From a checkpoint of a small mixture-of-experts model trained on Wikipedia: 48 experts in each of 9 layers, 430M tokens.
Below are experts of layer 2 (counted from 0) of a mixture-of-experts language model. Rows are named router (the router's row for the expert), gate (a neuron's input weights, with its number), up (a neuron's input weights, with its number) and show model dimensions 336-383. Each number is 200 + 20 x the weight over its row's rms, rounded and kept within 0 to 999.
After each expert's rows: "mostly gets" lists some tokens that are sent to it at least half of the time. This comes from a sample of Wikipedia text that the model never trained on.

# expert 22
router,193,185,206,192,211,203,200,199,197,219,184,194,188,194,195,230,192,180,216,193,222,211,202,178,152,207,199,194,212,186,240,209,247,176,205,187,214,224,165,216,202,191,188,239,152,242,205,228
gate0,236,157,213,198,192,190,182,252,244,224,210,153,206,191,194,233,216,223,211,202,171,189,171,200,203,177,239,202,172,185,205,239,207,225,204,217,184,211,242,190,193,182,196,221,208,210,180,186
up0,213,215,200,208,219,197,178,175,158,223,250,213,211,221,196,206,149,197,222,192,200,202,186,188,187,240,232,196,197,181,193,187,202,224,203,195,206,179,199,217,216,214,205,226,193,190,177,146
gate1,205,198,172,184,238,200,225,225,223,205,165,196,215,224,213,169,182,204,212,223,222,207,234,186,186,181,219,208,218,184,205,236,216,192,211,130,160,189,212,183,236,222,223,194,161,198,211,168
up1,211,205,205,211,166,205,169,207,162,205,218,212,194,186,198,210,228,196,196,170,198,178,189,200,197,215,207,188,179,195,200,170,164,212,208,223,190,200,192,226,205,194,195,194,219,193,211,228
gate2,226,223,223,189,251,186,226,209,174,175,161,219,196,195,200,227,218,174,201,234,200,210,193,195,179,218,230,187,207,211,191,210,221,179,214,214,207,191,208,216,221,228,210,185,235,208,194,184
up2,208,188,185,189,187,208,194,157,236,243,195,198,239,226,212,197,171,207,190,185,176,232,226,189,217,197,152,194,192,198,220,175,173,222,196,223,191,218,174,163,184,176,214,212,217,227,212,231
gate3,228,197,177,205,207,219,176,199,204,238,220,164,196,208,194,183,166,188,166,181,196,210,227,227,221,206,207,191,172,209,232,215,191,204,227,190,194,223,188,170,191,221,207,174,217,189,184,178
up3,214,190,198,179,201,158,229,222,204,180,201,170,222,220,201,212,210,209,203,186,189,194,157,193,231,217,198,224,208,186,226,200,201,247,166,221,198,193,206,224,218,146,196,196,228,227,220,177
gate4,216,167,207,184,183,177,209,201,175,209,213,181,200,162,209,186,189,201,188,180,224,171,211,186,194,195,200,205,194,217,204,219,228,210,200,203,211,200,182,210,187,191,177,194,211,179,161,177
up4,188,183,197,188,180,227,197,182,147,187,215,217,168,194,186,187,189,188,201,166,180,172,218,250,191,199,181,176,221,209,204,247,164,209,201,232,229,189,177,207,180,182,243,190,220,181,221,206
mostly gets: " tick", " Northern", " t", "-STARRS", " York", " Zealand"

# expert 45
router,194,183,224,196,202,194,223,179,197,207,203,225,135,199,182,215,195,208,234,219,199,198,221,184,175,168,232,232,166,210,226,189,195,196,171,148,202,206,177,237,222,201,187,188,185,201,200,206
gate0,175,187,214,180,210,231,207,203,203,179,229,195,185,181,176,174,212,203,170,252,199,217,179,186,186,223,188,198,209,179,260,191,167,215,208,177,201,219,197,196,207,164,207,196,169,219,192,188
up0,220,214,175,214,183,183,199,190,202,239,173,203,204,199,226,222,195,213,211,156,195,180,223,206,207,176,210,207,207,212,150,217,249,211,197,211,212,164,202,205,191,231,187,214,217,169,191,207
gate1,199,196,213,212,227,208,198,219,202,193,177,166,200,189,168,188,193,192,158,235,176,144,198,187,191,227,207,187,179,187,243,216,247,216,194,213,179,223,216,225,216,179,207,197,170,231,183,216
up1,205,189,176,190,197,181,197,189,171,208,193,231,181,216,208,244,203,224,232,168,212,230,195,190,220,183,161,206,230,211,174,197,164,209,200,179,228,192,206,199,195,213,204,203,253,185,210,226
gate2,201,178,189,203,174,241,189,172,207,212,202,227,174,192,186,188,212,182,197,224,188,228,185,203,210,211,216,223,175,181,204,209,180,187,180,182,210,189,226,222,212,208,201,167,202,207,207,198
up2,206,207,195,204,218,179,196,205,205,179,158,217,185,199,219,190,183,215,187,197,211,177,188,208,236,199,212,181,237,236,205,203,223,192,192,224,185,201,162,172,181,198,198,211,211,204,207,198
gate3,176,235,215,212,198,187,153,169,201,198,205,225,184,196,151,238,224,229,199,173,228,232,182,200,218,198,200,212,166,189,223,181,211,179,171,206,157,194,222,216,215,186,205,214,253,195,194,178
up3,188,209,203,212,214,197,184,208,179,163,188,209,204,183,121,231,210,256,189,146,253,231,226,182,202,214,197,215,172,218,169,196,192,200,183,202,144,206,187,199,233,196,226,217,217,220,209,185
gate4,182,207,194,187,196,176,192,178,218,203,191,226,219,188,213,207,234,209,201,166,241,236,211,218,219,191,180,205,197,209,190,170,166,205,212,192,222,207,237,194,205,173,205,206,201,230,138,155
up4,204,185,181,219,207,153,209,203,186,198,201,195,202,216,182,148,171,167,167,214,185,173,222,210,189,200,193,202,191,205,204,193,191,195,207,185,209,185,192,212,179,192,192,204,201,198,198,201
mostly gets: " (", ",", " that", "),", " which", " but"

# expert 40
router,206,193,186,207,171,210,218,211,240,209,203,232,186,198,209,211,185,224,210,212,205,197,181,172,193,212,215,202,171,203,207,199,221,170,198,191,196,185,179,222,206,218,187,225,195,246,207,222
gate0,201,195,183,237,209,199,195,220,211,204,211,232,175,231,198,211,222,204,176,212,235,201,191,197,184,205,219,203,189,205,217,225,192,220,192,190,171,220,203,212,202,211,206,204,209,182,175,211
up0,221,180,221,194,220,207,223,169,119,195,233,182,201,185,225,184,208,208,204,206,213,207,193,242,194,161,169,216,203,212,174,170,184,219,204,187,205,190,208,197,173,209,244,222,197,177,197,214
gate1,187,195,197,202,219,199,243,213,229,224,166,172,179,195,196,198,229,192,154,201,214,194,202,197,215,189,238,214,195,225,203,179,154,186,202,180,226,203,211,182,202,206,185,191,195,214,210,247
up1,203,193,211,201,217,184,192,231,187,224,207,198,217,261,211,176,228,208,196,225,203,215,204,189,178,212,205,245,212,192,233,223,201,210,207,144,217,187,217,214,219,205,203,200,190,227,218,221
gate2,222,215,217,192,193,194,203,174,206,200,180,215,187,196,218,194,204,184,186,203,238,199,201,192,180,245,204,203,199,235,222,210,158,230,230,171,181,174,174,214,182,202,201,197,195,241,173,194
up2,192,211,211,197,189,191,205,156,212,186,230,179,202,190,216,230,194,159,204,175,226,225,204,177,202,229,198,215,212,195,218,202,191,194,177,191,218,185,199,211,186,222,187,243,202,237,217,189
gate3,208,214,199,185,185,193,193,198,180,213,227,209,215,189,212,199,205,191,201,243,198,214,186,215,195,181,154,193,193,173,211,211,201,180,186,200,209,219,172,175,229,204,236,188,229,216,223,205
up3,229,186,198,190,186,192,227,209,229,221,191,159,188,183,194,210,198,212,152,204,182,213,180,230,194,198,163,202,186,191,208,214,201,218,235,196,218,194,221,217,195,208,177,179,196,214,216,233
gate4,203,227,180,189,180,201,230,217,206,175,155,215,200,208,174,223,216,199,199,187,221,185,188,193,202,210,248,207,163,183,205,178,191,200,172,214,191,176,187,226,193,205,183,181,233,223,203,211
up4,221,175,212,211,201,207,179,217,163,209,208,197,169,182,210,207,183,194,170,190,166,205,232,196,195,190,138,185,215,206,189,202,212,203,221,198,214,222,173,189,199,211,220,203,175,194,203,159
mostly gets: "2", " first", " third", "3", " others", "-STARRS"

# expert 18
router,216,201,176,204,204,197,226,199,204,230,238,200,176,195,212,216,191,199,215,212,207,232,227,187,167,185,229,225,210,213,198,200,216,140,188,188,204,171,184,202,214,223,208,225,138,205,168,220
gate0,218,177,201,196,206,167,167,201,187,217,199,182,211,214,211,209,195,210,158,209,187,213,220,224,215,183,205,201,204,221,217,190,191,210,185,211,226,193,228,228,205,157,206,190,206,231,186,185
up0,218,187,169,168,234,192,192,223,231,227,174,203,199,175,238,188,217,215,184,208,197,223,206,209,203,193,216,219,189,207,190,169,243,214,187,191,214,208,242,220,209,118,202,196,176,204,197,204
gate1,231,215,199,207,195,224,219,179,222,222,161,193,218,213,227,201,156,198,218,201,198,227,226,201,222,197,217,186,210,217,182,223,238,157,173,191,188,222,171,183,191,237,216,189,153,191,168,199
up1,208,194,202,205,174,219,182,200,229,231,162,201,226,217,219,221,174,200,197,200,207,226,230,222,224,193,221,185,201,197,184,208,239,171,181,198,186,202,168,164,194,218,216,209,148,196,161,199
gate2,186,180,224,175,205,203,213,150,202,166,198,190,206,223,221,210,175,201,204,209,208,173,189,196,178,242,199,203,162,197,200,230,230,203,187,221,220,195,206,202,194,206,222,186,174,219,182,193
up2,192,198,185,228,196,228,207,201,176,247,204,203,179,189,166,158,209,195,212,191,191,233,202,227,195,203,183,191,224,189,223,196,185,198,217,194,213,181,204,220,192,207,167,198,208,172,209,197
gate3,204,216,199,206,208,232,209,183,199,198,158,192,204,225,196,209,182,244,213,188,219,210,229,182,201,196,205,209,231,169,202,168,247,165,221,177,139,181,183,218,184,206,197,205,140,237,173,222
up3,192,184,184,176,171,213,249,222,217,183,199,193,232,190,167,192,172,191,172,226,177,153,235,219,219,167,221,214,189,210,218,207,219,252,170,226,231,187,210,203,182,207,181,205,199,210,206,185
gate4,177,191,195,196,170,209,210,194,203,231,198,164,184,216,214,235,193,210,222,193,225,188,210,171,194,163,192,174,212,241,192,166,244,226,207,203,224,215,189,183,260,190,240,234,191,187,207,190
up4,202,180,218,169,180,188,157,201,212,220,202,199,174,215,232,228,196,222,222,196,226,174,189,181,184,181,184,177,222,236,195,201,254,224,186,194,232,212,195,193,198,210,257,198,186,181,197,188
mostly gets: "\n", ")\n", ".\n", " |\n", ";\n", ".\n\n"

# expert 31
router,214,162,214,189,194,205,218,219,210,205,203,199,182,206,184,227,191,221,202,176,174,207,193,208,183,217,209,218,167,218,204,210,203,181,196,204,215,203,194,212,220,206,173,222,166,237,212,215
gate0,201,160,231,249,220,228,224,145,209,220,200,226,208,200,196,197,222,205,213,213,182,203,183,206,194,201,193,188,214,234,200,204,192,213,180,212,194,221,160,206,208,242,227,178,202,200,185,211
up0,180,199,182,190,224,196,185,247,190,185,189,197,202,175,186,186,184,196,201,207,201,181,199,238,211,210,198,198,195,184,206,180,185,183,226,183,244,161,225,185,208,179,199,220,194,188,200,190
gate1,214,209,200,188,198,202,178,192,182,221,204,187,207,220,163,201,189,243,231,214,177,190,223,238,209,218,184,202,175,208,214,216,273,186,215,201,200,228,197,194,192,203,211,221,223,222,175,202
up1,181,191,194,192,184,171,193,155,159,221,187,176,206,189,187,219,186,217,212,211,221,200,188,188,195,196,174,223,204,217,189,231,221,233,186,200,197,233,215,199,188,190,215,221,216,188,207,201
gate2,206,187,218,186,201,159,187,221,197,208,214,218,200,190,180,210,216,217,186,217,212,171,203,184,208,173,176,221,214,192,211,184,198,193,207,217,183,168,163,213,201,217,189,194,188,227,206,216
up2,205,192,241,181,215,193,218,183,208,205,198,191,238,213,184,230,213,218,191,198,201,234,199,208,205,201,199,175,202,198,206,230,146,216,211,170,183,179,200,188,236,178,195,175,189,194,207,199
gate3,202,187,209,229,203,221,207,235,178,190,195,187,200,194,198,198,188,237,164,184,203,220,214,219,211,231,190,218,191,192,201,245,232,201,232,185,218,189,219,225,183,233,211,228,235,211,212,169
up3,202,183,192,188,188,183,199,231,182,218,209,185,204,209,203,191,203,196,166,160,189,210,188,220,223,193,229,223,224,181,191,200,182,210,219,188,189,165,203,199,231,195,211,213,203,218,187,192
gate4,199,230,230,155,226,186,180,191,185,202,210,173,229,190,204,200,192,236,194,200,169,201,225,177,182,172,193,209,198,196,230,188,240,203,218,189,225,224,193,171,195,216,230,221,205,193,193,208
up4,221,199,223,174,198,215,200,221,184,225,170,228,208,221,165,191,194,158,206,202,188,199,210,219,223,180,197,208,196,217,220,165,176,188,217,200,203,201,220,210,197,173,172,207,215,213,219,216
mostly gets: " JPL", " Piper", "′", "°E", "–present", " Festival"

# expert 5
router,198,184,204,225,174,208,186,196,207,223,213,204,169,181,207,236,218,178,191,195,178,211,204,180,162,193,222,218,208,200,246,199,231,197,218,189,178,179,174,200,208,195,167,231,172,217,204,204
gate0,183,208,165,185,160,195,185,167,194,213,203,198,225,191,200,243,185,233,211,188,187,223,205,222,179,179,202,192,227,192,183,194,250,186,239,188,197,203,183,218,178,191,219,187,198,171,206,181
up0,197,208,208,196,223,219,198,223,190,194,191,179,154,208,212,216,224,169,239,222,209,168,217,178,231,237,224,211,215,219,217,198,196,183,157,223,186,183,212,192,171,233,171,234,216,205,207,213
gate1,205,199,204,165,212,191,160,155,180,213,195,207,186,180,194,223,166,204,238,205,192,193,185,172,183,215,201,198,231,219,186,205,202,212,201,207,206,214,184,196,177,213,205,200,233,213,174,191
up1,224,200,183,154,194,204,210,172,177,239,191,195,194,198,207,228,180,205,247,198,197,183,185,201,194,206,173,184,265,216,191,218,205,203,203,201,205,196,206,192,183,226,204,194,222,164,152,203
gate2,225,183,166,213,213,235,220,223,211,184,160,232,180,179,224,186,172,178,172,223,199,190,193,195,179,215,206,191,208,189,202,164,196,185,229,213,212,224,204,191,207,188,200,185,237,227,168,204
up2,149,210,226,179,194,163,186,163,183,215,209,170,190,214,163,219,222,207,201,196,181,203,199,175,245,180,164,221,180,214,207,221,193,242,172,211,201,208,202,218,192,194,190,209,167,213,251,173
gate3,193,180,191,194,221,216,203,204,206,207,179,186,189,206,202,206,195,189,223,245,203,196,200,195,219,202,218,209,190,195,195,184,214,176,191,218,229,201,195,183,206,215,174,229,203,201,223,189
up3,179,205,167,218,222,182,189,187,214,189,201,203,226,192,202,205,177,169,221,208,216,223,185,197,236,248,205,216,193,146,194,226,242,214,209,214,212,220,241,220,214,216,175,214,185,165,193,184
gate4,198,189,215,202,194,192,205,193,201,187,173,198,210,221,186,209,199,162,198,210,187,221,199,173,177,276,218,213,212,196,209,164,213,212,186,193,181,162,212,228,252,204,206,244,243,199,205,214
up4,199,200,215,206,213,207,191,188,219,183,192,192,209,198,181,210,198,165,198,201,185,230,220,181,189,267,211,200,205,208,240,178,234,197,189,195,177,160,215,210,225,209,193,235,234,219,196,202
mostly gets: " ", " $", " information", " York", "_{", " tick"

# expert 36
router,191,185,216,210,186,219,236,244,220,251,216,219,172,204,203,243,165,216,218,193,196,203,219,203,186,190,197,200,184,206,223,204,211,202,186,196,229,187,193,214,221,191,183,225,187,211,202,206
gate0,215,213,180,210,200,228,182,200,221,213,159,220,181,240,194,177,187,145,179,186,175,205,189,178,200,178,209,211,185,211,187,212,189,208,185,233,236,222,225,184,212,205,186,208,208,211,205,171
up0,243,212,181,223,204,215,185,187,222,229,178,190,204,218,208,212,251,172,174,203,138,200,244,186,178,188,221,207,195,208,199,201,188,182,180,208,205,177,207,195,206,195,224,206,253,232,191,224
gate1,156,185,225,207,217,198,179,186,211,223,198,208,196,169,186,203,199,234,203,214,228,178,194,176,189,223,217,183,209,212,192,199,187,212,192,223,203,217,200,184,201,241,165,224,161,223,202,179
up1,239,197,179,230,201,218,235,211,194,185,200,180,192,198,229,167,186,173,180,187,196,178,193,217,192,177,162,203,188,196,224,203,163,173,214,181,233,196,208,211,209,174,225,188,244,201,183,230
gate2,176,237,193,226,203,193,193,189,188,214,215,202,239,195,194,204,221,195,214,181,163,200,187,213,202,190,204,211,187,181,197,194,210,186,196,164,192,193,224,178,197,231,223,213,199,181,221,217
up2,197,205,222,221,210,197,194,217,207,212,213,183,248,179,195,210,192,213,184,199,158,187,185,208,176,198,190,181,213,197,191,207,232,167,188,171,220,196,206,184,235,199,234,193,211,219,219,225
gate3,181,219,213,189,231,184,174,216,201,186,205,211,173,165,191,194,214,181,229,197,194,217,138,191,199,193,183,209,195,221,192,173,202,200,194,213,184,194,188,228,185,176,194,208,223,240,180,213
up3,176,185,181,213,205,182,234,200,226,169,190,201,185,206,181,210,223,192,232,208,193,203,152,210,153,180,213,196,206,229,172,222,168,189,193,192,200,180,188,206,203,200,199,220,211,165,211,179
gate4,188,230,192,214,192,194,211,188,212,193,202,224,210,203,161,228,199,209,244,171,231,150,188,224,212,215,176,174,215,185,226,176,220,192,194,191,204,175,232,223,216,167,161,222,204,200,207,208
up4,224,191,179,165,199,216,198,199,230,214,182,218,230,178,165,189,211,209,230,177,239,188,176,214,171,220,206,144,223,207,211,220,205,168,221,206,173,192,242,172,203,179,189,171,202,207,189,216
mostly gets: " same", " tick", " own", " father", " main", " days"

# expert 32
router,222,171,201,184,131,203,221,218,180,218,181,216,190,197,175,200,191,180,237,176,203,192,207,198,180,213,197,185,180,187,184,225,247,188,192,203,220,199,180,228,205,191,180,193,170,235,190,210
gate0,192,189,205,203,149,205,173,190,199,191,197,209,194,206,181,227,199,213,199,222,199,238,189,183,214,187,196,189,225,200,196,199,183,148,173,199,193,201,227,188,172,164,164,207,202,202,188,189
up0,209,201,202,204,155,203,171,183,224,207,212,209,189,178,200,210,207,193,189,200,193,206,201,193,196,208,175,225,218,227,189,192,222,158,126,216,190,200,230,186,189,146,152,208,205,207,235,194
gate1,167,226,185,185,190,179,225,201,178,207,195,197,174,210,191,195,216,176,208,213,184,154,217,220,196,191,206,200,204,195,195,219,185,209,203,195,198,178,178,201,200,233,194,201,204,211,170,230
up1,223,169,224,222,207,234,198,212,225,174,187,225,214,207,214,208,203,215,178,198,224,222,164,181,187,202,193,201,184,205,194,209,216,211,189,197,214,203,192,229,218,183,211,200,202,184,199,187
gate2,185,198,219,228,174,218,190,173,190,210,190,232,207,225,227,180,193,205,187,202,188,189,216,201,213,224,186,154,208,182,199,228,202,174,189,206,161,199,207,231,207,196,206,218,216,205,215,241
up2,202,228,171,173,251,208,228,220,193,204,207,185,192,214,184,219,238,188,224,186,188,211,177,200,176,189,194,223,204,229,190,188,226,232,209,216,224,195,194,185,220,208,191,182,204,190,196,174
gate3,248,218,211,212,174,210,208,208,194,192,180,235,195,189,200,188,232,196,233,232,211,184,222,171,189,214,219,151,252,181,196,186,163,205,167,233,178,184,209,202,197,197,156,192,208,239,178,196
up3,196,195,189,208,195,205,202,164,203,148,206,206,197,181,189,176,206,197,170,182,206,210,234,231,182,204,201,231,173,185,158,220,198,201,200,203,194,226,166,241,223,203,197,197,202,156,208,231
gate4,226,202,229,199,211,211,196,184,181,200,201,191,227,209,213,221,181,220,197,202,202,203,190,194,204,156,238,195,197,218,166,204,209,189,176,195,223,190,216,173,154,176,231,216,225,223,191,222
up4,186,208,184,199,202,204,208,195,177,209,226,177,177,185,174,220,212,242,204,190,185,159,170,204,210,191,183,185,217,199,175,184,222,200,239,192,163,203,192,247,200,198,174,196,220,183,224,204
mostly gets: "°", "″W", "°E", " Best", " kg", " This"

# expert 2
router,204,182,198,149,193,189,202,193,240,223,203,214,172,199,172,266,201,186,219,190,196,216,199,196,183,197,180,213,195,191,253,225,215,176,189,199,233,209,194,185,166,210,180,235,192,210,204,201
gate0,188,209,183,198,155,207,192,205,200,212,232,204,165,175,202,211,171,212,195,198,225,212,203,183,223,177,181,220,223,207,193,172,210,168,211,197,187,189,171,217,192,223,154,165,212,181,192,188
up0,222,219,213,220,228,208,197,188,193,195,172,217,254,225,207,187,216,191,201,199,154,179,231,200,177,221,208,161,180,183,221,208,184,220,194,223,192,231,214,187,207,183,230,214,178,196,198,221
gate1,177,241,182,188,200,189,182,240,220,195,187,196,191,167,205,200,202,191,209,218,203,165,202,165,213,207,215,219,190,210,174,197,221,190,209,175,203,163,199,189,197,187,183,199,203,197,220,197
up1,246,169,214,210,184,218,190,199,171,222,221,192,229,225,211,221,214,223,210,214,203,240,185,224,177,205,198,176,208,197,238,196,178,211,207,221,215,239,199,179,208,208,190,188,201,224,194,208
gate2,173,176,205,191,215,187,181,205,222,223,223,201,209,195,198,255,210,230,221,215,159,196,195,221,186,199,228,185,189,195,259,199,177,211,202,205,189,216,215,219,201,168,190,150,209,190,214,210
up2,159,202,202,181,223,186,200,197,175,222,226,217,204,193,183,253,167,232,184,193,185,201,196,212,186,217,186,207,194,190,204,192,178,158,235,187,183,223,232,211,215,211,217,194,180,199,216,220
gate3,199,227,188,182,229,208,220,222,230,195,207,228,205,228,185,198,180,212,202,204,223,193,213,219,201,180,206,208,204,221,183,180,165,217,179,174,221,173,224,211,216,147,225,205,198,227,196,229
up3,185,205,221,229,185,171,191,187,194,210,196,208,188,201,219,199,218,204,208,205,176,204,160,222,236,217,189,236,193,172,225,208,205,204,215,195,169,222,184,198,204,219,184,162,199,184,204,202
gate4,234,185,222,182,159,174,228,202,208,213,200,191,196,152,204,214,205,194,174,218,201,211,214,215,230,172,173,223,161,185,225,195,218,176,180,215,184,189,166,199,180,229,218,210,210,216,204,197
up4,196,231,216,174,192,200,194,209,172,191,204,209,206,160,178,225,222,195,172,214,182,213,225,216,266,165,162,178,185,168,221,232,203,203,191,211,224,193,160,203,179,233,211,206,203,187,196,190
mostly gets: " the", " a", " The", "'s", " he", " his"

# expert 17
router,197,203,226,179,164,230,224,194,213,206,243,215,182,201,191,274,186,210,219,200,142,193,239,217,187,180,206,187,193,196,217,218,179,205,154,180,230,219,174,210,235,212,151,216,164,214,218,208
gate0,158,203,214,188,216,237,179,175,195,202,243,192,187,208,173,225,222,239,186,167,184,217,238,195,227,182,227,232,216,166,181,254,132,179,173,180,182,199,214,215,216,204,199,197,221,195,209,190
up0,163,226,189,216,202,199,226,214,206,222,235,178,210,212,153,171,194,246,198,164,180,223,230,197,218,212,217,205,206,169,178,249,162,179,174,180,211,221,226,240,228,195,181,205,215,185,212,188
gate1,232,203,208,197,214,228,229,206,177,204,194,201,214,198,184,194,168,170,200,202,224,197,173,228,249,203,154,197,210,208,187,198,231,215,202,202,197,183,175,189,199,231,196,183,194,205,187,201
up1,192,219,210,207,192,235,200,166,200,188,213,192,210,179,218,161,173,192,230,187,189,223,173,208,221,214,177,211,198,195,182,207,202,187,219,156,176,201,159,184,216,225,159,195,168,193,197,164
gate2,175,176,226,238,201,192,143,190,197,215,217,190,193,198,205,215,209,220,223,189,184,207,250,217,175,215,216,180,200,210,228,258,164,222,212,219,204,205,199,168,220,194,204,204,177,195,204,168
up2,232,200,216,192,203,192,231,201,199,160,205,212,192,181,179,193,213,169,193,180,225,189,187,201,178,176,201,231,203,218,202,176,230,221,188,213,212,182,204,172,204,195,203,182,192,166,170,206
gate3,211,218,205,218,218,213,218,198,194,195,177,179,206,182,219,217,197,214,213,195,193,180,205,180,221,186,194,232,152,179,196,218,221,232,179,170,213,206,190,197,200,209,213,225,194,204,200,178
up3,193,177,214,195,185,204,177,208,208,195,207,229,185,205,172,203,178,192,182,218,197,209,180,212,179,203,195,167,250,210,198,199,191,167,211,230,191,186,204,193,188,214,165,190,209,200,186,194
gate4,204,196,158,195,228,187,184,157,233,202,176,211,188,187,163,224,214,231,235,207,219,207,245,197,201,222,226,192,215,190,202,201,161,168,188,216,197,218,207,211,198,181,204,252,213,193,239,194
up4,189,213,171,188,201,181,179,180,232,203,197,174,205,206,168,250,215,214,260,188,211,206,230,170,199,197,227,193,212,216,198,204,187,164,178,214,199,207,188,182,210,193,201,220,243,181,217,217
mostly gets: " government", " Minister", " album", " band", " MPC", "″N"

# expert 27
router,185,188,191,198,169,201,240,252,214,221,183,239,164,205,218,214,186,184,208,189,182,185,187,205,185,214,197,221,161,199,232,236,237,202,214,189,193,183,197,222,201,189,194,220,176,216,221,218
gate0,233,221,187,212,210,165,200,192,104,212,205,215,220,202,200,222,228,179,213,230,195,206,192,203,188,194,191,239,205,218,196,200,166,221,180,205,219,199,185,221,188,214,211,192,195,222,170,208
up0,201,207,223,181,199,230,206,184,189,223,212,196,222,167,201,197,208,224,242,188,221,187,219,190,189,231,236,170,174,201,178,234,181,193,173,175,162,201,211,162,198,215,215,211,170,189,178,190
gate1,182,192,202,203,176,214,176,159,199,176,215,203,183,220,133,198,211,189,179,227,221,174,195,162,180,184,204,209,167,177,199,232,176,213,208,184,200,177,172,226,175,208,199,218,184,240,193,183
up1,210,230,218,211,206,186,193,185,170,182,235,184,205,225,183,216,173,187,232,186,158,199,173,185,207,213,166,196,213,188,242,259,163,226,208,208,195,180,178,189,165,201,166,199,197,205,189,201
gate2,168,200,220,214,211,181,229,167,176,212,202,175,208,195,163,205,204,177,185,193,190,188,246,174,190,211,194,225,209,202,200,219,213,173,205,215,207,176,225,194,199,195,190,195,214,214,190,192
up2,172,221,222,227,186,183,204,194,205,202,186,174,195,223,175,163,212,199,208,183,220,182,255,166,189,193,204,229,212,214,210,226,207,189,197,176,222,209,224,201,216,198,194,204,182,201,178,194
gate3,208,183,165,202,220,259,224,198,208,201,184,194,186,161,196,186,190,206,192,225,226,197,191,195,215,193,239,196,205,223,195,188,191,200,186,161,203,204,187,179,190,220,189,192,183,216,223,207
up3,171,217,203,190,222,245,228,187,228,205,185,217,187,172,218,191,189,241,178,204,194,183,203,163,229,207,216,238,226,223,154,178,179,191,166,182,212,215,219,190,177,221,191,194,200,206,208,194
gate4,183,202,205,203,194,216,191,197,235,280,233,190,213,171,211,209,176,181,185,206,195,216,233,230,196,201,197,207,181,203,197,194,181,242,196,235,198,173,184,205,186,214,203,224,206,197,174,216
up4,153,181,209,166,218,188,186,196,224,199,201,184,169,222,192,188,217,215,204,173,188,205,198,164,196,176,193,184,166,189,219,215,173,209,201,162,218,210,217,191,190,163,202,223,183,185,251,226
mostly gets: "1", " end", " English", " main", " William", " months"

# expert 4
router,216,213,204,203,185,192,181,241,207,213,199,238,197,198,188,212,208,189,213,180,215,200,192,184,183,188,204,207,168,207,196,212,196,212,201,222,197,182,184,205,197,228,180,245,128,211,213,183
gate0,198,212,204,223,188,210,192,208,219,195,197,221,215,221,208,206,232,192,204,226,196,189,179,193,232,167,224,223,221,195,238,209,218,213,200,182,172,207,186,217,196,201,183,195,200,232,208,213
up0,197,198,200,203,197,197,214,227,187,203,210,178,179,195,158,180,172,167,211,226,172,233,217,199,183,222,196,192,179,210,171,208,208,160,213,219,229,170,180,208,232,179,197,184,202,216,222,197
gate1,222,219,209,201,212,211,188,194,189,189,182,208,172,192,255,184,228,166,204,181,202,213,198,188,162,191,205,204,213,194,201,215,190,186,227,174,189,226,192,191,198,206,193,228,189,213,202,203
up1,177,220,180,206,189,194,173,207,187,220,220,221,236,204,199,221,190,172,218,189,214,193,184,231,220,191,231,191,174,193,194,244,219,197,195,180,207,215,160,186,198,210,189,191,225,191,211,174
gate2,245,192,173,221,231,227,199,202,223,189,223,190,200,194,184,195,225,174,197,190,174,171,205,193,193,216,194,214,225,215,189,203,220,206,176,222,204,227,181,230,207,226,201,195,201,210,212,212
up2,216,174,179,184,225,209,188,228,179,182,175,226,194,214,189,212,238,154,200,190,198,174,216,167,193,214,210,203,205,204,190,195,195,221,198,213,217,235,166,207,187,227,214,209,202,218,214,201
gate3,206,215,225,196,199,174,198,185,189,154,207,212,197,177,211,211,193,167,187,177,229,213,198,223,188,209,252,206,217,212,217,177,207,154,199,206,198,216,188,195,181,215,193,213,205,185,198,204
up3,224,204,178,188,222,224,206,219,230,221,187,237,148,199,192,201,230,211,175,184,174,206,223,209,213,215,193,210,233,212,191,198,224,199,208,192,188,216,208,183,197,195,199,205,231,238,201,177
gate4,224,178,187,173,193,191,217,164,225,166,190,159,226,166,205,197,218,211,189,180,189,173,174,198,219,181,225,225,227,195,214,180,185,197,209,189,221,204,198,206,201,230,217,230,202,211,213,167
up4,214,204,198,180,168,197,193,232,193,175,194,183,213,172,216,195,195,218,189,185,194,188,193,188,222,187,201,225,217,185,192,206,219,208,209,140,219,215,189,227,188,177,187,182,209,185,220,173
mostly gets: " fl", " Africa", " la", ".S", " U", " France"